From a checkpoint of a small mixture-of-experts model trained on Wikipedia: a softmax router, a variant of SOAP for the experts.
Below are experts of layer 3 (counted from 0) of a mixture-of-experts language model. Rows are named router (the router's row for the expert) and show model dimensions 224-447. Each number is 200 + 30 x the weight over its row's rms, rounded and kept within 0 to 999.
Before each expert's rows: a language model's description of what the expert responds to; "raises" lists some tokens whose logits its average output raises strongly, later layers aside. This comes from a sample of Wikipedia text that the model never trained on.

# expert 3
What it handles: Mid-word syllable pieces. Middle and final pieces of common words and place names, such as nt in Bloemfontein, ift, raph, ock, or settlement.
raises: "al", "s", " of", "bl", "ating"
router,170,154,245,224,198,194,177,193,251,236,211,198,190,209,224,188,198,236,206,221,253,183,182,236,161,220,150,213,209,235,138,195,199,128,195,194,176,211,196,226,225,173,175,209,168,178,190,185,212,196,181,202,206,171,219,204,182,182,142,144,231,210,205,152,221,174,187,179,212,196,191,205,205,226,214,196,192,226,190,185,214,203,189,221,218,210,165,170,200,152,225,188,175,204,182,212,193,228,189,276,225,221,179,193,208,226,226,161,228,148,198,185,130,233,199,187,214,178,253,217,211,252,195,211,171,144,162,182,204,129,187,263,191,182,250,178,103,213,156,178,180,179,151,141,198,202,228,196,237,228,173,126,300,150,245,216,213,189,234,203,194,176,226,163,257,196,197,222,238,202,215,173,214,184,236,164,236,223,180,168,167,189,257,181,184,220,201,212,179,154,190,177,148,235,200,222,167,195,197,218,248,184,242,167,156,153,237,222,160,236,211,215,190,211,209,210,226,215,194,210,223,182,206,205

# expert 8
What it handles: Hyphens, dashes, colons. Hyphens inside compounds and names (daughter-in-law, Saint-Girons), plus list-starting dashes and colons after infobox or list labels.
raises: "rav", "Gls", " commit"
router,140,197,212,173,219,201,217,187,165,204,175,218,181,213,201,127,181,192,194,188,169,215,159,225,250,230,194,194,181,248,225,155,220,165,213,220,209,193,210,199,192,192,208,183,188,210,187,109,214,214,237,179,204,170,245,184,172,212,153,199,153,239,201,196,157,164,195,199,160,140,205,189,188,206,187,190,200,237,228,187,197,212,203,212,204,180,200,188,285,241,211,190,205,213,215,218,206,182,171,229,213,179,272,135,202,187,229,170,237,224,162,195,232,208,225,186,189,242,228,185,245,178,232,167,263,211,179,183,195,179,186,204,193,197,212,172,174,190,163,245,240,189,213,227,192,237,187,147,215,189,156,180,251,173,193,238,162,225,243,233,224,236,169,259,208,155,186,246,161,203,149,228,239,209,181,184,179,186,196,198,203,180,288,180,180,194,151,243,167,199,223,191,190,220,207,211,183,194,201,252,193,210,213,178,212,222,190,171,135,143,166,172,115,223,209,181,214,190,193,199,162,245,182,173

# expert 39
What it handles: Given names and verb endings. Common first names such as John, George, David, Robert, the word about, and verb-ending pieces like -ing, -ated, -ize.
raises: " (", " and", "s", "-", ".", ","
router,160,153,208,165,209,153,219,183,178,207,182,204,241,173,194,183,169,160,220,222,194,169,180,193,230,203,167,206,184,194,191,210,261,165,191,267,192,191,232,166,206,213,232,157,175,204,162,183,186,218,197,243,187,192,205,191,144,180,221,162,153,208,193,193,214,244,179,193,185,186,159,153,208,240,183,182,158,210,242,201,208,243,176,202,257,192,97,230,203,188,222,205,214,187,219,215,174,180,185,240,235,223,194,222,240,246,200,182,199,170,193,188,217,216,241,202,272,144,197,161,234,175,202,224,226,213,201,252,186,239,215,213,196,193,235,236,144,214,201,241,242,230,226,198,186,191,194,155,182,234,220,184,218,190,228,133,159,173,220,199,166,198,168,212,190,202,215,221,206,156,176,201,217,147,227,222,158,144,146,171,173,239,227,222,193,199,185,243,208,196,240,150,214,149,219,185,169,195,224,266,163,184,166,229,289,197,172,199,212,157,198,228,175,183,236,285,262,255,149,168,205,234,244,186

# expert 7
What it handles: Sports and elections vocabulary. Nouns and pieces about sports competition and elections, such as season, team, League, Cup, qualifying, championship, election.
raises: "-", " and", "s", " ("
router,173,204,166,151,165,170,224,236,189,215,157,165,224,210,180,216,229,247,194,228,221,209,222,181,220,211,188,265,205,246,185,214,213,110,260,175,230,148,162,162,239,168,173,168,154,213,210,220,183,215,224,212,200,195,187,196,170,231,144,241,184,222,223,153,228,234,161,233,200,223,163,163,223,228,204,156,200,193,183,236,204,255,186,197,241,228,157,154,202,149,209,222,269,181,227,177,190,195,224,267,219,223,201,182,254,196,193,245,268,226,185,171,162,218,201,175,213,231,211,176,237,200,175,191,260,196,199,211,203,179,182,198,179,177,234,228,213,137,186,213,188,225,214,227,179,192,190,189,200,257,187,219,223,180,221,195,181,171,240,202,217,284,181,157,247,236,123,219,165,174,167,180,222,171,195,191,186,163,134,190,127,193,167,161,253,190,221,203,161,155,169,208,160,196,239,229,181,213,193,223,186,173,193,177,188,234,211,205,169,192,184,186,191,212,216,257,270,212,188,213,134,222,232,218

# expert 18
What it handles: Name-internal letter clusters. Consonant clusters and letters inside surnames and foreign words, often in tables of people, such as Yu-ill, Gri-ss-om, Ze-ich-nungen, Enla-i.
raises: ",", "/", "a", "d"
router,234,216,174,201,158,198,207,203,181,228,167,231,241,197,253,168,157,238,189,201,209,202,213,217,197,157,164,189,196,249,166,142,190,175,181,186,130,268,202,178,210,194,266,182,154,218,177,180,222,203,155,168,190,163,198,226,165,158,197,198,261,196,229,190,175,178,209,243,184,200,169,204,135,220,210,239,220,229,211,201,253,271,225,233,206,206,206,135,192,217,195,237,249,201,183,162,183,202,212,212,230,249,183,182,219,265,189,191,212,245,172,191,199,195,209,132,193,247,217,213,187,194,175,225,190,247,184,201,204,205,144,212,204,208,234,211,140,155,216,208,230,231,202,225,213,213,178,187,205,244,210,158,255,164,216,243,225,181,162,191,169,208,204,214,241,198,189,209,190,181,149,204,263,141,144,193,141,148,142,206,224,194,174,144,174,222,209,203,170,218,212,163,160,195,219,222,183,185,214,221,118,203,227,187,226,168,242,167,210,185,223,254,190,208,172,232,210,239,211,169,254,197,184,242

# expert 10
What it handles: Closing parentheses and places. Closing parentheses after dates or numbers, and place names and years ending a phrase: Ukraine, Minnesota, United States, University, County, 2021.
raises: " and", ",", "'", "."
router,210,160,181,156,175,232,223,218,180,200,138,205,203,236,205,224,151,210,154,225,209,215,190,196,232,207,199,193,207,184,132,220,195,166,235,216,137,208,198,180,246,234,202,179,215,180,215,224,235,189,156,214,229,182,247,173,181,234,221,221,219,274,178,201,254,197,176,190,198,184,244,248,222,222,192,179,241,247,190,169,196,206,228,197,211,213,192,156,225,207,166,225,223,133,232,230,191,188,169,208,297,211,184,147,236,165,149,192,216,204,182,217,224,251,161,203,229,138,197,188,176,152,231,245,201,221,224,205,212,216,176,226,181,159,203,226,217,194,180,251,226,211,162,199,201,237,197,185,245,181,160,120,211,167,248,175,176,221,194,225,181,242,227,179,215,201,166,176,208,131,187,196,205,197,239,204,197,207,114,149,194,221,201,236,223,234,205,233,163,251,164,210,151,234,182,209,185,197,204,227,184,194,205,175,215,213,160,191,153,207,255,160,159,156,207,234,196,180,189,202,196,214,194,205

# expert 6
What it handles: Word-ending fragments. Final pieces of words split mid-stem, such as possess-ion, Amaz-on, Ossi-p; also born, birth and number in infobox lines.
raises: " System", " of", " within"
router,210,209,200,179,160,265,203,224,198,224,194,223,198,170,255,175,189,165,207,232,201,206,214,191,210,214,228,205,184,205,198,173,243,162,226,236,204,160,204,246,208,218,200,195,154,213,240,142,215,201,213,160,176,214,182,181,179,171,171,248,193,162,227,187,223,165,150,163,175,208,188,216,242,203,228,178,212,221,248,230,187,214,212,197,221,145,154,168,199,128,237,204,209,265,103,233,249,188,143,212,219,278,192,203,191,180,260,201,188,218,164,166,227,243,191,161,207,238,248,171,198,233,211,250,223,185,191,201,209,174,228,208,177,216,237,245,166,209,188,209,219,176,185,224,209,227,205,184,208,181,218,184,242,147,207,182,201,235,190,176,181,229,158,187,270,196,163,256,189,180,179,173,247,189,168,197,214,209,149,230,176,211,167,191,238,211,160,219,182,212,170,225,178,140,250,232,151,220,231,183,212,229,214,173,165,178,221,212,178,194,223,179,225,239,224,231,209,198,193,218,195,250,238,267

# expert 25
What it handles: Noun-phrase heads, fragments. Adjectives and nouns after the, his or her (large, small, single, century, brother) and mid-word pieces such as pe, le, rol.
raises: "-", " of", "ua", "illa", " or", ","
router,240,178,189,174,155,210,202,239,151,173,181,214,244,168,189,199,201,284,270,188,212,180,200,199,199,249,210,191,176,207,178,192,175,188,205,152,210,191,185,188,215,187,242,185,191,210,192,186,237,194,206,192,227,135,208,188,182,203,191,170,176,197,147,218,205,131,210,189,232,194,220,218,194,220,220,182,202,179,198,207,207,231,209,219,192,171,181,151,171,173,197,234,228,228,230,203,228,212,196,219,263,150,194,195,245,223,224,182,200,200,195,175,207,196,164,130,219,193,201,191,199,242,100,223,180,187,184,197,254,165,249,242,220,214,208,234,182,180,118,190,208,174,198,201,198,202,145,239,259,191,203,190,209,167,227,198,171,152,176,195,129,208,234,198,255,201,197,209,137,195,144,200,151,171,190,175,123,192,177,168,185,230,211,217,243,156,214,188,171,236,200,125,178,232,208,248,199,170,183,246,176,186,179,206,193,232,162,208,168,180,209,206,168,290,204,209,255,214,122,205,182,221,171,192